From a checkpoint of a small mixture-of-experts model trained on Wikipedia: 14 layers.
Below are experts of layer 7 (counted from 0) of a mixture-of-experts language model. Rows are named router (the router's row for the expert), gate (a neuron's input weights, with its number), up (a neuron's input weights, with its number) and show model dimensions 0-255. Each number is 500 + 40 x the weight over its row's rms, rounded and kept within 0 to 999. Numbers have three digits each.
Before each expert's rows: a language model's description of what the expert responds to. This comes from a sample of Wikipedia text that the model never trained on.

# expert 14
Description: Head nouns after modifiers. Head nouns following the, a or a capitalized modifier in set phrases, such as World War, World Series, team, album, family, film.
router:413531501505550445513465469486532527487508508554461413437534512535440470497549434490520518554561481530511494533482518495508420523604545520545463542489551438575549460507521514489446518444504525465579475463524484487508555502474468523466486491474537537512535495574508474480527486471494491447506523477513490517430483553517523490516476489520536495506497555509581500600497453427537517481502484499457488509547540458506540533463488489460516479502512511466532483472509538557540547463455506480530496427460541417448510540446451521472525462485426505458546615495552541532537515460531446493423458562488553532414505497458517437520518425445635503439530546468498496464466532474456465603473503508528449488522482541472515538516470523509452544525494517485514490384468499570443483484557433
gate1:521482562500437511551412495440525432479556412452533487489532538488475501475533504482518537509494439541499535529565516431533455545488497444464425528455491482479476504480488535473467549550494528430497538472522569491506549470450477507449498498530460497499471546407508555449455468485412485491458504567495509492490423528468444559487533529467559569539500562544513512420488487544638550544552475538537495462476469580498520473509516447467505483471517460503518572508484496518479483485513525505472496531542486456508464523514481566501557512485499498508550554386531464458472455461464452455488466487548462583538520550506424469474595398489485499446517581494436539541542444441547547517468553465484465522469465530481524545462474511477465495512487466505493479512475530427507457518425469
up1:524483527457545514522476519527473539496509495520475472491504493545532537589428549530467516472476601465501471490517473572407476512435536439438568495452528471510581538472491434485579499458539575461522481529499432504444479546526525526453490463526557477487510432482460508505478485488547462459520546536514511470450537587506473432524541515545472503546529471483443473530503420479480480501515533511434453571461531511493532479497476517523485429522449540497526530533560515554634443570533473511489558488537537560524482484568508544539434420457544482519546509567486505577473542548487555583510514536507463564473489481527580531572452519443499423518484460482548492568494495478497444496524509477540522502537489515495456504523494465501588469454559538536535443471544430514471498515539516
gate2:435564529524463402504502531532480477475489565556484502516493429530495373524502558509506473526517539469483530522443513503492510534657502474526506512559589516551475470496471555565543570539456573499492518440481468574445494533464569474516440551546530522480432506505519504566515562481535480530526493538528536510505587480499469452529503434362514491475500479487491518537394505469619470506486500529455520477469510459558495462544496427499508517546452510486485501456534549524517497462486475473489446469418477518467475532483534386543574531497524486488446477502445530566506461525567507484493539522486479513471479440503511508577497507549512509428504535468520468505523466521512533504507464505530529516472483484442497461491469486488539505504520479503511496454517439432599495552493490
up2:517520482536498455566527446451479523521489445519499512483461475469469380539475598452522555465531575467522496433468459514505451597461482506467527507540512465527507512492558577559545489436502487551482508477451486510461510499543495497515457480543478482477476520479516512549531456490486504478511513600498488492524527505500454560446438493411525454528532487603557477519497528464551505462507493495484518538511448430525440511528517514513420514487482484457475505485546528589512443459510478514510478549518469425472519532509451474571532498489447535517515521494385541525591424401512566455486484535587549457468453510490531509520495503512466435488461562454459439469514466485587504506468451514447516563548513494452465461517453501511547510508483523450497514451600584475517476566525548
gate3:439499509535508513452500438457520514445571496523531500547563359505543516515484512468530561494513507531464476519476467465462424484544513434455471452566483487522517436541531469551558506576505496494493532393496463583561557518510581479479494523572458489540500504520492482505519530566497407549469561441510510501465503469399526465498523462465520487568507503476482499515482474486534460490445555488517486557427438484505559461469500505477516531432572479479557484528499493441452560491469495456445517405462500484534459558555473533502480549448502550483466529481507504515558496467535511451526461499493567534466524417505496453564524554498559461551528442567532533460452444470489533560538470496489467440489481548448485530495415434518486508533457532499474505502479437557554471456545510
up3:504550516445440549463518490507465529476491557488611504500513523512518488507531533573514542564489550497475465463484465565505500486386529464496501478526591485496480558414484507520588489472530458469508513429490498478509483550565503495567570440525493543461415509468530466479481514534469499559527547499489519476533494561526436493479514505456498537434483547495553469440495493466468450569499433515516511509455538590513566490576461445501443497504497524555578536493542511460510521545564501530484399511492498500465443508494531480484439416519560536479423490520492495456564460460436536525480470556483477471513522468465439377521506466481485479524522465548479466483518536453515542536537497501543583483499525484486460472406510553501560470568511563435586509506493490520509453478561512
gate4:454427517491527502525467450591535518418474561500449493467494472632579538497535467582531475492523515532521497549510512496507492459462503520528552540434471408425526522564480504524498467467467521520537486485550490538502506457481442560502536497487475509519326469450582541477530449468502487510573467428528495526522531430502511532492489470495507522492548495493485559479453424479456512531464445430534464423490540544485512596453472514474468471519525423476541504554527513504455540545484529507428525491502541519469568525569486535515536500426501501481546482500489453424517506431460480549468503494528508513546502530470535473532498515487493451470478518529524531443459494538594503566528522555501420488524561439500528432495464498527540494497539538472514514512513438496433447501496438
up4:434520455497495511458453493617516481494527506441550457496527410591472538484527438537521483463553569515410488532524508506526465501457482545490489549488476505546551520596551454398449496504476552485541505433551518469456589487470497568548515494496568542422527488534507464499527527500485531471519520453495486520439443533539508522444535480504508464527536467482459531561465473481522489514582466484501491491492443467482608464455500494492461458472477547485473518553579461459543518490518448512479485485512509537484586530500471538489585483491482498519458481481536502473536504527529537615561508552529506512492549533516506405566571552463536480483531510477512446491489466465527510548424455540508482464557507491598525414450510534515486483533507473437557458502534438431462454513506515
gate5:454497489520491510559540446462492449482526502531493464481555535555442468515530513511523528479506461558487505525451513509477501452506527429483465470468504488593471457534578511532426596480541554557535476427520481495471556478504528488450528552535498534496397558552541467498515508501530506457491502513480501451443446440511472564479526505521588533511524494451485530524552461471497472573507519538468519459458517531495504496516497457500485496459483536516476497547417549540533513519380564569477530488545523551497503470489439534542381499420510477420554464441536541501552544492497529481503519514517453558481489486554512436507567467515513441475550537538474570434551600531480461487501490575516414459524471445515440477533485479503489535565538441537510562441454472470514429503525444
up5:516438470450501430491463487511448529537485535483515541556461514430518491466517512452565499525489466478501479535432499418472583457521468515561557483440526510437548473464553417498543436518501453531463492544484487553564456531535505526551482447469475499473459466465487547504463603522511484443521426520508571528520559485473569500513395461490504436414521454534495505408495557482478529501514508488539505497465523540519414440488501557510556521475486493487467495510516445484493500503505486470500468426484482436487482563490497456490522487510519482563480511505515456516577476507512503476461449487444516493517430509469461574535475511502502488475415499518493457540541442491474541493522492452495531543413523516486507641468529517513422499467436510481508503539562600515477599492402445
gate6:512460491475458512507476471404466506528474490486557497524461485454503527510537499506522524494457516500543539481505460464468411519520503509440492489422503503480424490497506504522505506505515548508547438506508465453538540428532467455552474371546496492455531511452517490565517516502471456531556424566444534501494476487507497501452485507487547524474510557504537545395453400527543504529523512553515478505508484477492541471461433599519541523523510434545486477534545506447510573519543501528483508453440519494446459536532464534598569451499467522511590504539506550525490480538493440537464526481519552435519514486533526531500444570548510538494516532604430560575513564467486432585475549496501485526451502517463444450496514589501478495496510444563562581464510478468561560531444477
up6:527543536435492524492524535524532537463482511504508529452538589505439447544532510450524477447524469557495511532471541505488574462443530530511510612442495541483517550454563477530454539519507469514562466491448547513460523583427427481497526576485508450553487504553520472445422476519464506468511480442475558539489556481490485487513539519474475513437469427499493501564511507557447515533548447426512501449487464452493505475490548502489456496467442557468537539425503556624494436474490465485510532524577476441542483505460540472578430562500543487444537524430425492467500495466437526503556575572485477541496442509485482452449548470522425491493464439467468437424533480478487493504432503529452498442494545479495487489515484466475528474556526537512462497517461510504589479552488492
gate7:526560546499459567581517516491578532477454525556464418518504553459503574531536545512484519507522569527495455483424539570540536540508478490513485473550484506553586460476504497609469530484532476436487433463514440544497522477444462545444482572525541470488587509511581509480532478515455496467489545538517458482429486431493504509526612500482461538407491482493458507470498506502477467459417479523546483468535506548522507536547436465534541537499490567530565466526454514522541502513498586491483500527516486542513555444538471490503491485457554538440508592597471597508530515540511534469459443492471457546495515460473559506460527518442537500528510501458507478502514475456569426501510529527499531473507538467476503448498493471476522525489454494490508562447638474521441491532517500
up7:455554439549498466507482518491481485516516506530424500498565560527558515489556482519466504479488562559528506465447501492490519538514502499519442479479444513523527441551486522540519500496465489533577489439609476489482455512420526486493475476585519545496521475534522481483528550501464477379527479512500535522402542460416533545531471516533445545492448520530435525494420501577532465528497450540548444439454453517508603533482569501485474458462487569490484470553481510544447549551537524480444569525581531544468520490530454509523479495517474477418558466497575506576530445465483496552489504512467583480472510523569542501482523446438503473422537491535441481476461422505538505504507541471510521547498390508503428495458531523529473450514491531524433490542527516487490503522503413
gate8:401428512521518501502522456416497525513456531518511400542506530583452518504586506519508507556524479508515465525435531535477494474534523577533542543514530425475515550533550501545528518531491568460515510437484476569550464466476551511513526404507504434481476474527497513487524536525538511460525484487485484495469488528515560496542484489555464458487544493466505590527462490354504501520490544453533435485473422435496487472485461503497509517556540519420467401484483521491471536468518482493550536513437498489456452533524435488519487503500474404472511538453576463592551529467511571525523494495508529534552522531475510494520508479521514432487513490496556490510503466450508540518520518494540466506383520453529549478490546490499392487455455449445533548458472495400439444551485534
up8:473452529550480590505567503471448512429460478504484508495527475545467495470440474527521454553503505506541462507527558467538452466426494576482560470504546545434601485460514557514465505598467564481554517470489480518560442453514481486449499428459472523488489453511538455519475510513523527531525585531573474480514517484536530529523487557517523554481464566472470527483433493533482547513446543499461520461509424502563530478466585508502513462499531502494505486366485518552450549532523543466508585463487489495478464547510436572497506539513452546487544553525529508553549481483476532553495464515533472498494589481515489551493528497460467483466552470511498503519584445501501535535496517496516410510467501513570553486507544537490456373517539452438516520603567506502519449527567498
gate9:527507483494478494421486435574533460521518527538464487503478464493552467443498435514517481505479398507422459494534526634579571521503550487434453552467490469485555518507504450543505474506578537470510504502535505501413457443482502490480568486504515453511499483497537460549434456504479529535561540498500456487510483486520480581527480499471469513556503573495425485538392535544520503497557505516548514569454534510498585575495450510477406445474387550534454513505470535509508602515562516495471474439486489557506488540573512460506501523506468538505450455420502515502507462523505536517418456537574487504496503496493500511490505471479581571440592496496513466538529465458407489472564561554464483488482535472512511489518449502507449462523470547501496483491543488498510516549472516
up9:545433389501557551540499533414553477484528496566480529525527472518536495521418506502497554550562463476529535507455572493490503484509465546559517452449459520468436465470455453503521555520454508508466436494512471521579552537552493520500471485568592583535512518543491468521547498459531433519503504514484493540455400492464494500470523480431534457541518459499482516541507565525414512481486507470513575518604468479540447540492420486522578523588482450571551461564487591501493451477516476436492474512453542539493545522488432473489592545476496431568491484526458591463509519502490456499539522496529512482519445481536544484470440527591500559451443506511503479514517515514522435524527534500480440497507492445494474513537500556512452526485524481453490538483482491484489493550424506
gate10:478504525475481494510531547478490360528534498536535507481467472518492515426511498524542508474506426558479451474502555523531528564466563534450476548508504422540561480442521507460529447542512477508505472473458459522508482444463448497512518449502402526508515448627596481519560451487432510509525556514552591503529535538461554543494517536551520489505495493466464516526454474541488467548519571498499527539462510497535573518500476486560505515554485494436483503435563548465538525477414558471585473475526474536476475436555464454516493490526474466528463484493529483544536443462461585452516484564484480538450545464456423513501523483505489498442542457520392490486538414491475552560518547524510562532501490494484519457509442505529504478504510570451496531527545537603542494525495449
up10:515459524571501458471522563514534447503582550506490454491464480526443542521478437512538470533529566520497555448555506504530580528536481482551521569496454458540471527471513555458514509513536451509515487542441509482468447522526525559475486514511466512589451594520427468453485479458476555524482512548450526501512527645538524426488470492503494476471573481543432484460531489580488509440467512528535604573513547517516505474503519498475503509537477423505529503548511520526436485488508496513403511545530557540496474501544515545520522509502466523489513451533442454590428506574497468454510489494469400558472542524504515526472520552527505529459500498518493552499465493483600517496509514547568489464539560510476502590526452455580437444466530518434519477538500448475494419523517511
gate11:485457484434513466515490516498504557557433466488536471471461463519535527461532494515540463517438571503448469461438493493519541343514474532493513516524488512516513471487514484575529568418469553503564542498522496506542436468451500454482500584456544483421528540432427570510491542456471440563527550456531588484436508499501521522548565487558516495532439494503513457514427446520485463514553471446572546580484535515418521530424441534487455443443493486516493473513521524527588521510476488478494556472370443472537504467490523518525531462400474485531475464464480547514451491498515482476415446459472549517496455493481413504484548498485528453485428489500551540480493477508561516529496490497524462533571471487476492465498501550494569516550462540499490514485531514509508524452485478
up11:486493488517563477495504552522525515547472481470478455451450512476484551505548530458493470516465476515540436523496543514514536491415419506477530559479452500614528439524458484486436486475516496486513525559515510553501495466408446511555505428473491531427591580417495513512522398493519465505414557436426499436483508446495526523505546610529456544502579518503475535539570482530462496497489525503453525518532530535465445430503536512512464465538503443491552523495517461457524521494570553578527527484436522527513435516533499458524477468491521507580488516524492516575469541501492516493484478530487450496537463535540534479470449511449494486500464454505522544545486520437535475555535496501566465474469492559485471488540509480519580425518447467563488429493547488630441525558510540
gate12:494516454515511455522484456469591480509526574533557444487465538519501512559569442467465521513508554551501497531460473499515478471515543530550487508425453432479576489513514526534435478443527517552416584486527455476542461510466424530499484490483538452504471530513488495429563553444477528486531495555517538475515478525456520544499559502555511520502549482537577507481515396482497572480519547515547556495438492519478581473520552433443527525424529505515462499461429498471538507565516443468463442478509529506432513499484468552530386513479579449468535546458514484482553531470479479465470450549547516537539479519448441526438511445513508559502503538532515480526519518495459525560477427459516493537496521497571440547539530420464512500467520594483389498528468450484535477466455524
up12:528487471536530484560517528446526558531471545536506486479459565526489503614550376492499534545463482478519440553433463541458498509473533513528514494460467423410517530537496501449461514492538511485433500483511512509528498503523493516484547547548546501529477467576511454489596445419513477490514510541574527531515539557489458539461488471488567442496443497449537521494446565418515528414533498498552472510510558491432575494530479451424544486497483507515439540522486545527500515509429538524552427503433453472466571543493500568507518477483506452464486493447523491500518570453499474500501477571498417503540461464496467526473434425488484538499518536496557502565465471529461489572486478537513514540475586533585526446516558457494551489566500571470526458492468503559487516566501522
gate13:476441459469488536533509524518475511612516490554454500467430446441508507482470521535495515489490449524505459493459516462498480565552549515446440444494461514472494467540496499521534518501483515506549456513471505456515431430503449452510488467515513527543527409568463498559487518468477562505464485521543490492488585586436540521493390549487557428471486532435523517533551501514475502561534516527443470484555498490535540489507454496450550574400489469507497431480512515502519547478489466464495515493506513457427442458461460452578405513498501493443428511492572476609523518451451430558459541509490554493437492504474497558508551469548522484416514503504484501515564499423468480489476504528539463444504474493516495507488486567466486543544540472498409559492424506552493550488539415
up13:526483467528539443477483535600415511471501510460419470587536431459482535537541483500592486491525469478466543507548568431451513468471416480446506452509558434584506457494537502558551503486540435520470481487550512504434524581496487450498447546469495419547569584497510542467474496540481498502529553528484496482476486468451491548478534492538487553473487480476459473457446516466545501510520478432524472510525478510452547496443547505521473537493486482504465522464470459549523504463515561515523501528577509494557510516484523505420504456488524500542468408496495513514532487462552457511482534419603481425574508497525483514500475519444454464568451485543421470504456527428540497454479519490466457530508464548503525421512480472451479467425484416443525469517538533422430513472443496